Weights of a small mixture-of-experts language model, trained from scratch on English Wikipedia: 8 picks a token, 8196 steps.
Below are experts of layer 8 (counted from 0) of a mixture-of-experts language model. Rows are named router (the router's row for the expert), down (a neuron's output weights, with its number) and show model dimensions 128-255. Each number is 50 + 10 x the weight over its row's rms, rounded and kept within 0 to 99.
Before each expert's rows: "comes before" lists some tokens at least twice as common just after its tokens as in all text. This comes from a sample of Wikipedia text that the model never trained on. Tokens count by the router's weight.

# expert 56
comes before: " ", " the", " a", " his", " released", " \""
router:67 47 35 43 68 45 34 43 57 62 35 35 49 40 45 47 38 58 55 51 60 58 56 57 41 52 60 51 53 49 59 50 39 49 44 54 42 46 36 63 61 52 52 67 53 60 52 44 57 42 55 51 68 62 52 44 35 57 59 46 57 39 35 58 52 45 44 28 48 46 53 41 55 49 33 47 58 45 47 54 57 59 64 50 50 47 51 51 47 55 23 54 38 52 64 56 41 41 32 32 55 48 36 43 52 35 71 41 42 52 44 47 59 40 59 65 46 48 51 43 41 48 72 39 65 45 47 51
down0:44 60 44 53 46 40 58 58 65 46 52 45 65 63 44 59 49 50 30 61 54 51 31 45 44 34 56 55 53 62 49 70 64 42 60 46 46 32 36 57 53 36 50 38 55 52 45 54 57 51 59 23 55 39 52 42 43 59 51 55 50 44 45 39 65 39 43 56 50 48 46 49 59 59 45 43 51 31 30 46 60 70 56 52 41 67 67 41 60 55 40 60 47 48 32 74 35 61 55 40 25 53 41 79 70 51 53 50 50 57 51 34 50 42 58 49 62 51 58 38 59 62 59 52 38 48 30 69
down1:63 47 55 40 49 37 45 37 47 46 50 40 51 48 38 48 69 50 54 56 59 49 60 55 46 55 55 54 48 49 52 37 52 56 33 46 46 46 39 57 59 56 57 47 52 56 52 55 39 37 54 51 50 54 40 67 54 57 46 52 44 43 52 39 51 52 55 44 51 47 51 58 53 41 49 70 42 49 74 56 54 26 53 47 56 47 63 40 43 41 69 49 31 37 46 39 62 52 46 68 34 59 68 51 58 36 49 65 57 37 54 65 45 49 51 46 51 65 52 66 42 60 55 57 65 40 53 29
down2:45 43 59 48 58 38 39 44 43 52 30 38 48 51 57 44 72 30 42 46 39 36 40 47 53 68 55 58 65 52 36 62 45 47 42 58 62 54 29 65 58 50 56 55 62 46 66 50 53 42 54 40 32 54 51 63 61 68 59 63 68 63 51 38 42 72 53 59 52 40 59 44 52 24 50 52 46 36 49 52 41 33 50 48 51 52 43 26 47 52 57 36 57 54 52 49 45 33 43 54 40 46 48 70 53 50 49 72 42 45 63 42 60 53 67 52 59 55 33 68 53 46 42 51 63 51 59 32
down3:56 47 61 30 34 57 60 64 42 45 31 40 45 48 73 47 23 52 52 58 42 41 59 54 34 49 47 56 64 68 35 50 45 56 50 50 57 31 51 66 63 57 56 58 48 41 37 43 50 48 62 33 63 76 53 60 68 38 48 38 58 46 54 44 47 34 59 55 34 62 61 31 48 54 48 45 44 40 38 49 52 54 38 59 43 66 46 46 46 44 51 55 47 57 48 56 70 47 54 61 34 46 58 35 43 57 55 58 66 69 34 65 63 50 51 43 40 52 41 44 45 45 48 58 40 53 54 53
down4:32 62 50 52 56 48 36 52 44 66 36 47 56 53 47 55 56 41 39 38 48 55 25 51 55 36 48 44 61 50 39 61 62 48 26 54 48 50 43 59 39 43 45 63 33 55 55 56 44 44 61 61 43 48 41 73 60 45 54 48 61 58 44 58 56 37 52 65 56 63 64 54 47 42 44 50 69 44 38 45 51 60 26 52 42 46 43 51 53 62 51 44 56 42 60 58 43 45 41 40 41 70 33 44 52 57 55 61 37 39 48 31 47 59 75 48 51 55 42 34 57 52 55 63 30 52 45 53
down5:49 55 47 52 55 64 55 31 45 56 67 46 75 37 51 48 41 45 43 69 37 57 48 44 46 64 53 42 35 49 48 52 41 57 48 42 34 50 61 70 52 52 72 61 66 60 55 42 44 39 38 72 61 54 56 49 58 34 61 60 48 53 55 49 69 51 47 15 48 36 41 43 54 50 36 51 39 57 55 58 41 49 52 59 61 53 46 48 38 61 63 42 71 58 46 50 29 52 56 41 61 28 40 37 49 46 64 53 48 64 58 60 41 54 43 51 40 45 51 63 38 57 61 57 60 54 47 59
down6:43 52 39 60 61 49 51 56 38 49 40 43 37 60 56 39 73 57 46 41 61 47 66 45 46 41 66 44 68 52 70 55 61 31 62 41 50 54 54 60 46 58 43 47 46 49 51 47 61 54 50 54 50 55 49 36 32 46 39 51 62 52 58 43 40 43 45 42 38 52 38 59 60 45 46 54 55 57 71 44 34 48 71 51 52 49 54 45 31 58 61 38 43 55 44 49 33 48 67 48 40 34 52 63 45 45 52 77 47 45 67 48 39 55 53 55 49 49 57 47 55 46 68 56 53 39 62 49
down7:45 44 34 72 71 37 36 53 63 64 63 53 51 48 35 51 75 42 49 56 61 60 41 58 53 48 53 51 36 39 78 44 46 51 53 50 58 53 38 53 36 43 61 36 42 53 56 60 53 58 40 58 33 36 32 33 36 64 57 53 40 56 39 49 51 52 44 47 60 28 45 62 48 42 65 47 47 36 60 54 57 44 59 56 58 36 59 42 55 48 47 40 56 39 50 57 24 50 34 53 62 60 42 62 58 51 40 40 49 41 48 47 19 37 42 46 71 43 57 59 73 57 52 41 53 42 52 41
down8:56 42 59 72 54 50 36 58 42 48 47 69 50 63 54 67 47 43 50 50 42 63 46 54 45 37 61 39 57 34 50 44 51 42 63 32 35 65 59 63 60 60 59 44 62 52 47 55 55 66 42 55 46 21 58 41 44 60 66 60 30 50 41 51 50 50 60 45 58 54 52 58 62 49 43 47 38 61 50 60 49 48 54 30 63 65 46 50 33 60 84 55 49 49 70 49 39 46 40 50 54 36 47 53 60 48 54 55 27 55 49 62 66 48 72 56 39 38 46 68 60 59 40 56 65 51 49 38
down9:55 33 52 52 30 55 56 40 48 60 45 55 68 36 53 59 44 70 52 38 32 24 36 61 54 43 48 41 59 36 49 57 55 67 33 45 29 52 35 34 52 45 48 45 46 44 51 56 53 49 68 22 71 52 58 57 33 50 42 52 49 33 65 53 45 39 41 57 56 62 51 58 57 37 44 48 61 37 42 40 49 53 64 73 41 60 63 73 56 53 32 35 57 37 44 70 66 48 39 57 60 55 65 42 56 55 59 52 59 53 36 46 59 42 48 34 52 51 43 40 41 32 51 37 53 58 51 52
down10:57 56 55 54 56 48 48 44 55 63 55 56 59 55 41 51 64 69 40 52 41 59 27 42 39 55 36 59 40 49 48 52 45 62 54 51 49 49 49 56 52 42 54 55 47 74 40 46 49 59 52 38 53 44 52 61 71 49 40 45 47 57 56 43 47 48 47 52 66 49 35 47 38 61 30 59 47 51 49 42 51 58 44 51 42 51 47 58 65 34 58 58 49 42 59 58 49 40 62 48 59 68 40 58 45 48 57 47 43 53 57 50 54 48 44 45 58 61 74 57 53 64 47 51 50 47 44 50
down11:35 30 70 40 52 35 51 36 25 41 58 49 50 54 66 26 55 33 65 68 55 37 44 45 37 45 68 35 62 46 37 48 55 67 52 65 66 51 63 44 42 48 47 49 42 35 47 53 44 53 39 60 64 38 52 49 72 50 37 40 41 46 72 57 53 68 39 50 41 74 43 57 39 43 52 55 52 57 41 47 53 45 37 64 44 43 38 47 38 43 73 49 47 46 58 57 61 42 46 53 52 52 37 40 36 28 59 52 43 31 45 52 61 35 49 44 42 46 48 48 40 47 48 54 27 51 56 39
down12:57 55 46 48 48 51 38 62 74 42 46 34 56 55 68 75 37 47 43 52 49 42 48 70 53 35 53 28 57 36 44 48 65 60 49 42 50 31 51 34 58 50 55 53 61 51 56 59 43 38 76 37 57 45 48 52 37 35 43 37 43 60 37 43 43 39 47 55 55 70 57 62 49 46 57 54 51 49 45 58 62 47 69 45 32 48 56 70 46 49 48 51 42 26 46 37 51 50 53 56 38 64 57 25 55 60 42 59 47 42 77 27 36 48 34 65 52 47 43 30 51 47 55 63 46 39 53 33
down13:65 36 46 49 35 54 47 48 47 49 40 61 63 43 48 62 45 52 51 51 34 59 47 37 52 46 46 63 39 60 35 37 40 47 43 27 49 59 53 51 58 57 56 61 62 52 55 48 28 37 65 49 50 60 40 48 45 53 45 52 41 46 43 54 51 56 57 48 67 55 42 49 42 38 29 44 43 47 58 67 42 55 62 53 47 32 54 35 79 53 50 38 49 55 52 58 56 59 49 50 55 33 48 63 57 44 56 34 49 61 32 52 52 44 49 46 50 51 44 62 61 63 41 50 44 57 48 38
down14:50 50 51 42 49 43 52 63 57 46 59 48 50 42 39 55 53 45 47 37 47 55 41 28 49 50 39 42 46 72 48 63 43 60 43 62 50 55 57 49 71 62 51 57 53 55 55 53 52 59 50 53 54 37 36 56 66 73 44 31 47 56 66 48 60 40 52 78 63 24 60 61 59 26 62 42 51 43 48 49 45 64 41 46 42 76 37 57 34 46 61 68 52 49 34 51 58 35 42 45 42 63 32 55 68 47 53 45 51 61 65 60 57 41 62 46 48 55 43 50 60 49 44 34 54 51 45 39
down15:42 55 42 46 52 37 30 52 46 46 65 59 44 61 46 63 59 56 45 46 52 58 52 74 45 43 66 41 43 50 72 53 59 43 45 49 60 56 62 35 42 42 56 29 42 45 43 71 37 63 51 40 55 55 29 52 46 47 50 51 52 61 44 54 61 52 51 36 69 65 47 53 49 51 40 41 50 54 51 35 36 47 47 49 49 42 47 45 55 48 44 50 38 34 61 55 46 52 58 41 59 45 37 54 58 56 42 64 48 35 32 32 52 39 42 34 57 49 50 40 38 51 56 52 42 37 46 41
down16:64 43 44 61 62 55 56 63 54 48 47 44 43 60 50 47 46 59 54 58 45 29 49 59 46 40 49 53 53 47 61 45 57 46 48 59 30 47 32 50 45 47 52 69 65 67 59 58 53 34 57 49 48 54 60 45 29 46 39 53 62 41 28 47 37 45 57 42 41 68 46 43 58 54 53 58 46 57 61 59 55 28 45 61 32 42 56 63 36 50 30 43 49 33 55 58 41 64 51 49 60 48 56 37 50 61 41 66 33 44 61 49 57 63 45 54 58 48 56 44 52 54 58 63 49 35 59 37
down17:54 42 51 54 60 72 46 63 36 48 40 40 63 56 35 52 32 57 45 49 52 56 43 26 53 47 31 73 37 56 41 53 59 44 34 54 51 58 47 66 49 47 41 65 55 63 57 40 56 48 50 56 57 59 54 55 48 67 58 48 35 54 46 39 56 53 54 58 58 41 48 57 59 28 42 48 35 51 61 62 30 62 45 47 70 41 58 65 56 39 61 39 49 67 53 57 68 63 34 56 50 52 46 48 46 45 56 41 57 47 47 73 51 55 67 52 43 36 70 67 63 33 40 59 56 57 42 55
down18:57 45 53 53 29 54 49 66 41 41 54 46 41 36 57 42 48 63 60 62 49 41 51 71 57 52 18 50 52 47 58 65 57 51 67 56 36 57 42 36 50 53 61 56 50 52 61 41 50 67 43 42 69 54 38 54 43 62 53 48 40 43 44 40 32 42 47 50 40 59 54 47 43 42 51 51 47 58 42 52 35 43 68 58 41 50 63 54 45 58 48 42 50 60 60 54 61 38 43 55 42 51 68 37 60 42 36 44 50 47 51 56 46 33 69 45 49 52 66 56 46 43 40 56 46 64 66 53
down19:38 42 41 33 54 46 61 47 58 55 35 50 40 40 52 48 39 54 49 50 30 55 62 34 57 65 47 48 60 48 36 45 58 17 59 59 47 53 69 53 45 45 42 58 54 37 52 61 49 40 44 47 49 57 52 49 48 51 60 43 32 42 42 43 41 47 42 55 44 57 50 61 51 38 42 58 44 25 64 59 53 69 52 39 49 59 64 65 43 45 39 53 35 28 60 63 38 53 36 57 46 46 54 50 60 53 54 43 73 44 40 58 54 38 73 55 45 46 48 49 46 38 54 51 45 54 50 72
down20:50 52 44 64 58 53 60 45 65 45 52 61 45 50 55 57 41 43 41 46 55 62 52 67 44 33 57 27 51 39 51 29 42 48 57 49 60 40 51 36 38 70 48 40 44 58 37 62 65 52 49 40 56 40 56 32 26 52 46 47 70 40 38 61 50 47 33 26 44 45 39 26 65 46 65 57 48 49 57 49 47 42 61 54 68 38 59 49 54 48 43 37 39 48 57 47 39 56 52 44 44 45 46 34 34 62 31 49 29 51 29 46 41 52 38 53 42 45 54 43 60 61 77 58 38 51 55 55
down21:64 48 38 48 55 53 43 53 36 42 54 37 43 62 57 47 58 45 67 73 39 57 60 49 60 69 41 51 41 49 38 38 52 61 49 47 56 50 52 42 51 62 47 44 58 48 47 53 42 54 40 56 43 43 39 63 60 36 64 43 49 53 52 53 33 45 53 48 43 63 51 58 43 30 62 52 59 57 70 57 49 43 44 49 57 55 40 62 38 43 54 47 52 23 60 37 47 61 48 47 50 50 68 32 30 40 60 40 52 43 53 43 38 42 44 44 54 35 53 59 33 36 52 57 67 69 54 48
down22:45 64 37 40 61 42 52 41 48 66 67 39 37 41 46 54 56 48 58 43 65 46 48 57 57 49 43 49 51 53 66 42 67 55 58 56 36 63 50 43 56 29 42 50 51 52 44 43 30 50 54 36 41 34 43 57 53 53 57 40 63 55 47 47 44 60 44 31 52 55 29 38 46 35 44 45 51 49 50 47 54 59 50 43 37 71 39 28 46 32 44 55 50 45 48 56 54 55 52 58 48 53 44 49 66 46 59 36 60 57 45 38 46 58 67 45 45 32 52 33 64 51 53 62 42 59 50 45
down23:49 60 52 46 65 53 43 39 46 63 34 60 64 52 62 57 66 48 59 59 54 52 66 45 36 54 65 43 51 38 47 39 47 41 45 66 44 54 38 59 52 58 29 58 80 58 56 44 91 38 67 72 47 42 50 70 61 61 51 48 53 53 39 48 46 53 50 49 36 49 49 47 63 62 49 64 38 58 48 38 39 46 32 43 57 71 52 50 35 67 57 47 43 41 45 53 54 52 51 43 55 55 46 37 38 42 61 56 44 61 60 59 55 54 56 41 48 62 44 46 58 50 32 57 60 55 68 44
down24:64 60 51 60 55 39 46 40 47 55 47 45 50 61 60 63 56 44 46 54 43 43 42 63 52 62 61 56 62 43 26 48 31 53 44 37 35 68 59 56 41 77 59 48 47 35 52 49 49 46 51 48 55 54 54 37 54 42 50 55 47 57 52 48 58 40 43 47 38 47 44 42 52 63 41 43 54 49 60 56 59 49 28 31 56 66 48 41 56 60 46 41 37 44 28 68 27 52 53 39 39 39 40 48 63 51 51 68 34 53 40 61 32 44 33 47 58 44 32 33 40 54 58 52 29 54 46 59
down25:53 49 44 41 65 51 49 51 50 48 35 46 48 46 43 46 50 43 39 36 56 54 54 54 38 59 36 62 59 42 57 49 53 61 53 47 71 45 50 63 51 49 39 69 34 64 74 48 54 23 54 46 44 69 60 64 59 37 48 45 76 53 63 58 61 42 51 42 45 52 62 57 50 47 59 33 53 49 52 45 50 40 51 62 64 52 30 54 52 57 51 58 63 44 35 35 47 57 35 51 36 48 49 46 43 48 51 48 52 44 54 39 48 73 38 61 51 55 49 35 43 36 62 51 58 39 37 34